{
  "n_layer": 10,
  "d_model": 256,
  "experts_per_token": 3,
  "activation": "swiglu",
  "normalize_top_k": true,
  "routed_scale": 1.73,
  "lr_router": 0.00154,
  "norm_eps": 1e-05,
  "tie_embeddings": "early",
  "optimizer": "soap_variant",
  "lr": 0.0041,
  "beta1": 0.95,
  "beta2": 0.99
}
Below are experts of layer 7 (counted from 0) of a mixture-of-experts language model. Rows are named gate (a neuron's input weights, with its number), up (a neuron's input weights, with its number), down (a neuron's output weights, with its number) and show model dimensions 0-255. Each number is 128 + 24 x the weight over its row's rms, rounded and kept within 0 to 255.
Before each expert's rows: a language model's description of what the expert responds to. This comes from a sample of Wikipedia text that the model never trained on.

# expert 46
It responds to: Articles and possessive determiners before a noun, mainly the, plus a, The, his, its, their and possessive 's.
gate0 [185 135 119 106 127 108 129 124 100 131 161 126 128 128 111 125 127 102 101 124 116 106 127 126 129  88 147 201 137 151 123  95 113 111 127 122 107 122 136 170 136  92 126 198 126  76 124 142 150 152 114 163 123 159 124 148  98 149 123 113 119 109 133 165 150 145 152 132 108 153 148 177 140 128 138 146 185 135  97 107 105 127 128 120 122 129 134 150 120 158 117 129 136 126 141 110 142 125 105 131 133 155 112 122 171 138 143 170 134 123 137 121 127 139 133 131 128 128  97 123 119 103 118 125 179 148 147 126 132 207 131  57 137 184 126 130  87 160 138 143 150 128 159 128 135 112 135  44  96 137 103 124 159 130 150 123  90 125 137 128 144 101 131 136 137 129 132 137 111 125 167 131 128 118 158 135 122 126 124 141 141 149 167  96 123 136 127 138  99 116 148 147 175 125 129 165  95 114 151 161 170 134 167 126 144 140  99 127 102 119 133 124  81 140 135 136 128  87 182  29 110 129 116 123 128 177 108 117 114 114 150 167  96  91  61 136 128 122 115 101 127 146 132 136 121 134 122 104 128 112 137 128 104 126 117  97]
up0 [116 124 152 133  88 149 161  91 166 129  97 132  72 130 130 137 143 138 147 133 184 135 135 157 128 140 117  87 122 125 137 153 141 125  82 147 134 158 129 115 153 164 130 126 128 135 138 117 117 102 137 104 154 120 135 128 146 133 147 121 116 145 104  98 160 105 121 140 153 106 127 129 122 129 124 126 128 112 132 159 153 174 124  94 147 169 148 119 178 122 131 126 123 101 128 141 156 117 136 118 110 136 148 128 130 104 119  68 134 157 142 123 145 123 125 119 155 141 134 123 172 174 137 166 123 177 132 149 133 110 160 109  93 114 100 114 129 131  93 126 133 136  97 155 121 141 127 174 138 118 144 133 129  98 107 102 122 131 120 156 190 118 132 139 120 142 152  36 173 125 110  88 141  98 110 126 106 117 117 111 127 146  74 134 165 137 126  93  94 154 130  88 107 130 162 105 133 133  99 117 135 128  41 135  70 121 108 190 119 129 142 128 149 114 176 111 129 143 120 126 127 117 117 138 124 107 169 133 212 125  93 128 156 128 134 121 128 123 131 144 119 130 124 160 128  98 171 134  84 106  92 170 155 159 132 122]
down0 [113 143 107 149  83 196 137  99 117 145 140 129 118 129 119 128 146 128 109 152 139 130 117 147 118 133  94 116 133 139 158 125 133 142 117 137 116 101 135 100  81 156 144 115 124 150 132  70 116  82 122 127 119 143 114 105  96 133 111 118  78 109 139 148  98 123 127 130 137 147 126  89 150 141 135  95 188 114 128 167 124 151 153 137 113 132 145  85 149 148 127 173 124 126 104 104 126 115 115  90 117  76 129  74 129 106 165 161 149 153 133 128 128 151  77 112 115 128  86  86 138 174 130 126 150 133 128 133 129 138 130 124 140 138  66 156 145 120  94 154 109 183 121 104 124 134 128 176 119 149 112 123 133 144 128 130  69 107 170 123  88 128 115 150 101 164 107 117 104 138 128  97 140 118 151 119 110 122  83 117 105 183 113 115 164 126 134 198  89 154 149  90 130 132 137 132 137 136 125 131 101  67 121 148 125 132 133 170 131 158 141 135 148 116 120 114 119 144 114 184 158 114 156 151 120 136 125 114 149 162 138  96 124 123 131 132 120 138 121 132 106 127  96 120 163  88 126  81 147 100 127 142 172 104  66 134]

# expert 35
It responds to: Copulas, connectives and color or frequency words in physical descriptions of species, e.g. is grey, plain blue, light brown, usually.
gate0 [234 127 111 111 108 151 123 165 118 129 130 134 119  99 116 129 133 147 129 131 132 159 114 128 129 129 108  85 139 105 159 178 119 103 177 125 150 172 119 107 131 168 166 145 127 158 145 124 102 133 128 123 137 119 145 125 119 155 129 100 168 123 184 108  95 141 126 129 177 164  74 138 123 109 169 159  99 132  82 161 120 121 130 138 142 144 115 134 139 156 122 133 154 128 130 121 127 132 166 109 134 150 130 121 115 152  90 149 131 175 152  80 130 137 169 126 149 166 156 124 148 175 119 135 124 146 145 125 133 131 109 100 134 153 151 117 129 139  86 136 121 121  86 158 128 115 124 167 147 152 137 181 118 144 119 146 127 124  99 137 133 101 122  68 128 193 139 118 134 126 137  56 143 130 115 164 136 170 128 151 122 110 130 110 108 159 101 116 123 106 138 169 114 121  98 125 125 152 124 108 140 147 128 153 145 127 118 148 122 150 128 108 125 131 129  95 135 159 104 101 103 119 109 110 116 123 148 125 133 172 163 150  77 107 127 125 101 155 136 121 121  72 115 103 133 139 158  76 140 138 155  62 119 138 132 108]
up0 [141 129  88 119 116 141 117 180 116 104 141 102  87  98 117 105 129 134 122 105 137 148 103 134 138 141 128 116 140 109 133 164 137 103 192 146 134 184 125 128 135 137 167 165 126 162 117 135 126 127 139 113 144 128 143 130 124 159 146  93 164 120 173 106 119 148 120 123 135 183 104 129 119  87 160 187 119 130  61 159 123 116 130 162 157 128 127 150 157 177 127 123 153 113 126 110 130 117 177 103 131 153 116 122 108 127  97 128 123 162 155  88 127 151 178 127 128 147 187  82 148 184 121 151 124 142 138 100 132 127 128  96 134 126 143 132  98 131  80 141 121 143  84 152 120 109 133 136 138 137 127 155 124 121 116 132 128 121 118 127 230  90 123  96 136 165 176 128 127 120 122  96 138 108 120 139 114 162 138 133 123  95 132 138 129 151 120 110 122 107 137 168 109 110  92  97 124 129 126 108 135 128 117 147 133 134 101 131 108 162 137 108 117 128 122  97 135 184 131 137 115 112 112 112  92 119 148 117 113 195 147 167 101 134 136 120 120 182 133 138 113  80 128 117 137 131 148  90 144 139 131  73 124 165 124 110]
down0 [150 127 130 160 138 129  57 123 128 107 119 119 124 121 132 128 201  97 134 144 139 139 141 128 140 133 145  94 117 139 158 159  81 109 103 112 106 119 109 115 136  99 140 119 166  88 129 110 114 108 130 136 164 152 127 128 160 133 134 114 170 156 118 116 128 156 125 122 137 128  93 166 123 138 116 143 123 125 115 110  82 151 128  89 124 128 119 131 128 142 106 192  97 162  87  32 117 137 135 128 127 154 149 134 127  94 112 185 137 154 132 131 150 128 178 144 113 158 129 160 127 118 121 128  89 154 142  76 147  95 101 123 125 125 149 126 113  96  63 153 130 130  96 160 107 159 117 163 166 138 122 123 119 150 102 115 129 161 129  92 131 162 124  94  95 123 104 114 121 114 138 130 156 143 112 124 140 131 122 140 118 105 130 135  77 113 158 129 152 135 128 131 108 174  94 127 124 107 127 121 101 124  97 163 185 111 135 128 101 116 149 127  72 142 175 146  96 129 122 121 114 125 115  85 165 142 155 136 135 136 135 154 140 134 110 118  74 147 139 133  86 125 124 159 125 126 109 133 134 146 172 134  98 132  96 186]

# expert 33
It responds to: Articles and quantifiers opening a noun phrase after a preposition, such as the, various, certain, other, many, several.
gate0 [255 113 143 121 104 137 126 125 106 113 113 138 121 162 136 130 120 163  59 180 121 125 131 157 133 143 156 101 139 129 111  94 141 127 120  59 113 150  90 128 147 117 110  92 123 122 171 120 129 115 139 123 128 128 132 114 149 112 100 166 104 117 141 122 144 125 128 133 127 120 135 131 186 168 112 102 164 114 141 127 110 162 130 130  81 119 118 124 133 157 127 148 169 143 127  89 125  97 128 127 124 128 140 135 187 137 104 166 131 135 132 122 116 161 140 135 174 147 131 121 126 128  76 118 119 125 136 135 117 116 113 125 123 164 140 125 132 138 162 158 105 154 140 132 170  98 192 110 123 129 151 127 125 128 125  78 111 128  97  97 159 128 145 110 154 130 139 118 136 128  82 130 119 109 157 113 137 124  93 133 134 104 131 108  72 145 128 127 148 129 120 129 134 118 139 126 130 160 112 123 127 117 139 130 129 144 112 136 102 113 124 148 156 127 176 112 110 112 142  79 110 127 122  81 164 154 116 149 141 143 125 107 160 149 118 157 136 135 170 111 105  96 138 106 126  55 140  91 105 161 136 104 143  90 141 120]
up0 [161  87 126 124 131 127 132 120  63 123 107 130 106 171 117 113  88 125 138 180 109 129 130 124 147 130 117 127 179  74 127  95 121 111 125 108 128 151 132 115 144 119 134 128  96 113 128 119 134 110 124 121  95 122 162 133 125  99 122 124 126 121 149 110 145 151 119 116 131 187 137 120 156 137 126 128 135 113 128 119 122 143 141 139  85 103 115  94 110 143 128 117 128 154 171 129 113 132 151 145 112 146 139 124 209 133  98 126 136 137 134 127 123 173 127 102 145 153 141 136 126 135  80  90 118 138 132 117  74 101  66 121 145 127 185 110 149 107 158 124 122 160 145 169 120  80 141 114 102 130 129 128  95  92 144 124 138 131  85 106 218  87 138 117 159 131 131  87 153 139 106 126  88 123 161 130 128 121  92 159 128 120 119 116 104 126 142 104 135 109 118 135 149 133 129 125 118 135 142  94  96 124 167 158 107 131  83 113 138 144 112 138 128 153 169 101 104  73 121 102 111 165 124 101 117 133  63 115 134 137 126 133 151 184 141 146 120 113 134 111 120  75 133 139 122  75 107 116 109 161 132  69 131  92 146 128]
down0 [114  91 123 130 106 121 130 161 138 141 102 114 142 105 147 117 179 110 112 109 123 136 119 121 110 158 161 139 123 173 134 153 122 137 128 129 157 132 106 128 125  78 115 141 159 106 178 141 152 127 164 143 160 123 105 142 139 128 143  98 144 146 157  84 161  96 128 132 116 123  94 131 141 163 114 129 139 118 145 127  89 133 123 123 131 143 142 134 128 139 128  97 105 129 127 123 111 144 149 121 188 155 128 128  91 163 111 161  95 128 169 117 112 134 119 110  79 127 106 150 119 127 125 127 111  70 130 167 128 114 144 112 159 130 118 152 128  79 130 149 158  74 141 117 138 104 183 146 131 128 102 123 166 139 134 110  91 135 114 175  80  88 113 132 126 159  87 145 106  79 128 132 108 131 110 174 132  87 138 127 139 159 120 143 160 144 123 153 104 129 130 128  96 162 122 131 130 126 128 130 175 155 150 132 124  95 154 144 124 122 118 114 107 129  83 144 131 105 131 125  85  97 113 130 186 134 171 128 134 113  73 133 135  90 144  62 148 146 105 116 157  72 161 136 163 181 166 106 100 152 154 125  80 138 110 143]

# expert 7
It responds to: Word-initial w and W pieces (warehouse, walk, wagon) plus railway, line, station and compass-direction words in route and transit text.
gate0 [210 108 152 114 123 133 127 144 104 115 107 140  79  91 130  87 129 149 124 155 118 149 136 130 140 134 127 125  91 142 127 151 176 114 179 111 112  82 121 194 125 164 125 127 124 128 136 181 125 134 158 132 141 107 125 140 100 135 120 141 146  79  87 121 128 123 104 125 129 112 133 160 113 129 188 147 145 168  69 146 105 150 134 105 120 165 127 122 123 150 157 137 147 180  75 146 121 120 145 155 164 152 165 151 115  85 137 126 103 128 114 129 145 151 110 128 138 112 152 146  99 148 114 177 128 131  96 131 176 129  97  69 114 127 154 146 117 138 166 148 133 128 112 142 122 136 151 172  89 162 151 113 152 134 120 148 127 116 137 130 138 142 155 113 135 137 116 118 113 125 141 130  96 117 131 133 117 137 109 101 123 104 127 155 149  86  88 144 140 141 100 134 135 105 143 142  79 150  76 132  76 148 116  97 152 118 128  90 172 156 112 161 118 127 142 156 160 108 161 126 109  98 121 102 123  92 180 155 129 121 135 106 115 127 113 114 148 114 153 147 151 145 148  97 140  92 142  94 124 120 165 127 125 129 118  86]
up0 [177 106 121 129 128 126 108 129  86  95 129 153 124 130 124 116 129 132 106 129 130 136 123 160 134 131  98 107 114 155 129 106 117  85 133 114 106  88  80 150 180 132 149 160 129 119 135 189  83 154 119  73 102 117 133 125 121  76 131 135 145 123 169 128 117 103 149 129 120 141 124 127 108 124 164 128 144 123 151 133 136 111 128  98 127 133 124 121 143 125 140 125 132 155  92 124 133 136 129 128 134 136 117 172 129 110  82 114 130 136 114 120 109 107 116 100 120 109 129 126 123 127  85 193 138 107 124  92 162 130 118  76  75  79 138 126 116 148 128 109 141 113  94 128  71 116 134 190 119 144 150 127 130 110 133 155  71 133 172 149 227 126 133 139 152 148 129 123 140 103 162  80 134  99 117 140 113 147 122 125 122 128 130 130 193 166 118 102 144 167 117 151 129 115 152 142 129 152 118 169 131 127 118 130 117  97 127 109 191 128 129 155  92 128 127 124  99 176 132 130 136 127 119 160 179 100 145 130 177 131 117 104 120 114 130  97 155 110 167 115 141 125 140 162 161 118  94 120 130 160 129 175 149 130 130 107]
down0 [ 61 127 130 133 148 120 156 149 127 138 129 101 125 129 126  73 171  83  92 131 109 128 116 112 125 122 139 126  84 131 135 118 160 134 128 122 128 104 127 154 120 131  79 153 128 157 168 108 143 136 172 175 124 140 106  89 123 133 158 107 123 120 148 116 183 128 122 128 145 109 113 143 112 128 137 124 149 125 184 133 148 147 119 126 148 122  79 134 112 114 116 127 135 128 113 149 134 141 138 176 128 102 151  87 172 127 168  71 132 166 198 121 111 156 145 115 119 145  86 105 126  92 134 112 123 109 124 104 124 142  87 109 115 128 166 123 108 135 126 101 219  94 142  71 112 125 141  93 126  91 133 132 129 130 129 120  85 111 135 118 171 126 143 121 136 129 156 128 127  99 121  90 124 145 157 111 122 137  96 111 127 135 143 136 164 132 119 150 132 108 133 130 139 118 126 136 148  93 156  86 179 157 150 106 129 135 123 103 136 122 113 124 134 135 207 135 144 140 127 157 159 128 158 129  94 142 145 135  81 133 107  96 129 119  90 158 106 118 138  73 133 128 149 118  80 115 178 121 177 117 141 136 129 104 127 128]

# expert 14
It responds to: Prepositions after verbs or nouns in narrative prose, mostly in, to, of, for, with, plus during, after, until, against.
gate0 [254 125 151 125 139 143 149 135 109 122  96  92  86 150  77  60 119 126 116 134 141 104 153 112  96 158 115 165 127 107  78  87 153 145 127 117 131 137 126 116 124 151 119 129  54 176  89 122 137 109 106 145 128 127 122 133 128 126 133 116 130  99 146 110 140 122  79 149 137 169 121 128 136 137 128 102 138 131 128  69 132  91 127 114 138 114 127 131 116 111 117 143 148 124 100 133 129 141 123 111 145 121 124 130 140 129 125 135 115 100 128 129 121 135 127 134 118 138 134  85 136 158 136 161 143 128  65 141 127 121 119 111 118  80 151 101 144 124 121 168 129 196 161 113 163 129 135 124 140 128 146 153 137 152 120 170 118 124 144  86 129 146 121 116 143 158  70  80  99 143 173 131 127 101 142 132 150 131 128 134 125 135 101 104 127 131  97 137  67 163 108 104 125  97 128 138 146 105 128 128 144  84 179 147 126 113 120 146 101 130 129 140 128 120  95 129 134 142 152 130 128 114  96 105 143  92  85 163 148 125 117 120 113 107 118  95  67  99 107 122 102 127 133 124 126 118 100 121 137 137 127 132 115  77  83 126]
up0 [164  93 112  63 154 122 143 145 130 127 114 107 105 186 129 109 139 170 104 134 169 118 201 104  94 187 125 141 132  78 109 143 129 128 150 128 114 125 131 111 119 147 129 125  97 135 136 145 135  91 137 100 134  97  92 145 126 119 135 128 174 108 127 109 112 106 116 178 115 143 120 132 115 152 123 139 137 128 124 135 105 111 130 151 139  95 127 119 149 116 128 132 143 139 121 134 135 132 133 148 169  94 150 132 155 116 139 161 129 105 163 127 106 132 131  99 119  92 128 117 118 167 128 142 119  86  69 169 149 159 120 110 101 131 157 128 151 130 127 129 128 213 152  94 123 137 141 123 158 129 165 121  97 130 109 181  50 131 127 111 155 156 131 120 156 179 104 143 100 131 178 119 129 148 141 121 140 126 123 157 146 109 106 152 102 137 106 143  82 172 179 115 175  82 127 131 138 117 129 130 138  71 143 129 145  90 139 146  97 117 134 133 123 132 121 135 170 149 158 121 108 105 130 102 144  90  82 146 148 126 131 135 141  94 107 143 125  99 137 124 110 142 118  97 128  84 151 106 144 123 136 129 145  96  99 144]
down0 [100 126 143 130 127 122 145 143 167 100 141  91 152 118 125 170 184 136 136  92 147 138 102 137 110 121 171 111 147 127 163 141  74 132 161 130 101 140 102 131 137 144 126 118 134 138 216 140 125 128 174 141 141 126  91 142 126 127 118 124 145 131 118 130 102 108 129 170 132  68 113 132 105 115 112 129  98 100 121 138 125 142 139  90 130 142 126  96 113 122 136 121 128 175 137 159 136 139 176 164 124 145 152 126 134 158 120 118 133 173 127 118 114 134 136 111  99 125 146 164 136 108 139 122 137 169 115 106 178 133 152 128  94 122 134 134 155  60 113  70 167 133 121 129  90 112  98 166 130 163 111  89 155 128 152 103 139 114 117 156 128 116 169 122 122  75 106 180 161 138  58 129 158 117 105 130 127 150 128 166 128  97 127 134 119 129 136 134 127 129  83 119 102 103 149 161 126 137 143 106 133 114 134 140 169  74 132 128 114 116 105 168 128 140 123 136 115 118  84 115  91 137 129 116 118 170 163 111 134 129 133 141 158 131 109  76 126 125  76 115 128 114 166 164 159 132 129 138 169  94 127 140 136 160 159 131]

# expert 63
It responds to: Party names and cells in election result tables (Liberal, Conservative, Greens, ±%), plus word-initial m, ass, imm, un pieces in prose.
gate0 [202 142 116 125  91 134 121 117 131 123 199 133 126 124 134  69 142 118 147 121  97 119 149 143 102 174 113 145 114 131 141 144 133 165 136 135 147 105 153 131 106 125 110 125  98 125 113 130 139 121 118 145 158 150  93 136 100 124 146  96  80 124  87 120 150 128  86 154  79 121 146 130 121  85 127 120 160 137 118 146 131 115 134 122 125  92 128 139 172 109 128  82 147  76 150 136 112 135 155 120  90 144 139  94 150 124 155 141 151 128 110 127 159 146 107 111 112 116 134 114 149 146 122 128 125 103 125  94 150 154 125 101 152 130 124 121 129 165 137 135 124 150 125 128 122 136 128 127  96 147 139 109 133  73 171 187 158 129 131  56 127 132 176 133 178 158 153  80 129 165 127 156 126  92 128 140 139 129  91 181 126  92  72 129 122 124 146 187 135  85 129 165 137 142 132 148 109  76 185 134 124 134 112 117 126 129 114 115 135 128 126 132 161  74 118 140  60 103 174 135 128 110 144 103  82 114 119 131 162 134 129 129 138  96 149 110 116 164 130 129 130 143 144 135 161 116 115 126  97 132 124 124 125 119 134 106]
up0 [145 153 121 122 112 129 128 128 128 141 168 126 125 145 144  82 131 117 143 128 111 111 130 129 108 171 100 171 118 130 133 137 126 161 116 120 151 112 151 138 101 135 101 129  87 128 121 133 127 120 129 148 166 158 117 161 100 122 132 113  86 125  85 117 161 135 102 138  73 131 160 128 106  73 135 126 161 131 105 146 134 127 139 118 115 102 121 130 141  95 125  99 141  69 161 149  79 135 127 118 103 146 150 111 154 131 172 132 167 127 117 155 147 151 116 119 121 113 128 113 146 128 120 126 109 127 127  89 154 139 120 120 152 137 121 124 130 169 135 128 140 158 126 118 130 134 126 116 100 128 133  98 130  55 144 175 177 106 129  75 216 117 160 128 173 148 153  87 128 165 127 164 127  96 136 139 147 141  97 164 111 105  89 131 123 125 160 194 137  94 131 162 149 168 157 159 110 117 189 110 105 129  95 111 125 133 116 126 127 127 131 124 153  62 117 148  74  89 148 147 127 123 136 125  65 115 126 130 182 129 126 127 135  99 148 108 112 170 134 124 129 140 155 144 176 116 117 106 106 125 115 122 137 113 130 125]
down0 [109 140 136 160 102 135 126 113 108 147 133 109 124 116  93 142 145 121 132 141 125 124 164 125 134 124 137 123 121 130 109 107 141 114 124 141 123 109 101 129 132  83 146 128 138 105 148  89 167 153 145 158 123 116 133 117 132 130 113 132  64 134 128 126  70 167 143 174 113 135 128 112 121  58 141 150  97 126 130 116  90 126 129 141 108 162 148  64 121 152 128 121 137 124 118 127 127 130 125 169 119 121 131 125 219  99 116 169 150 138 112 111 146 128  97 113 108 133 146 145 137 174  72 107 136 120 127  95 128 120 156 151 141 128 156 125 133 113 133 163 169 135 110 183  94 128 140 128 147 135 150 140 126 149 121 134 113 153 135  90 111 184 116 121 117 131  77 176 192 108 104 120 140 140 135 159 189 125 128 141 102 100 163 140 130 141 112 140 110 146 125 145 132 111 152 112 136 157  80 128 112 126 150 151 140 183  98 168 124 129 161 120 102 146 124 120 107 146 112 126 120 148 113 141 102 117 130  51 152 125 103 138 119 124 132 126 158 129 125 121  91 209 112  90 118 130 146  97 147 134 166  96  84 133 126 146]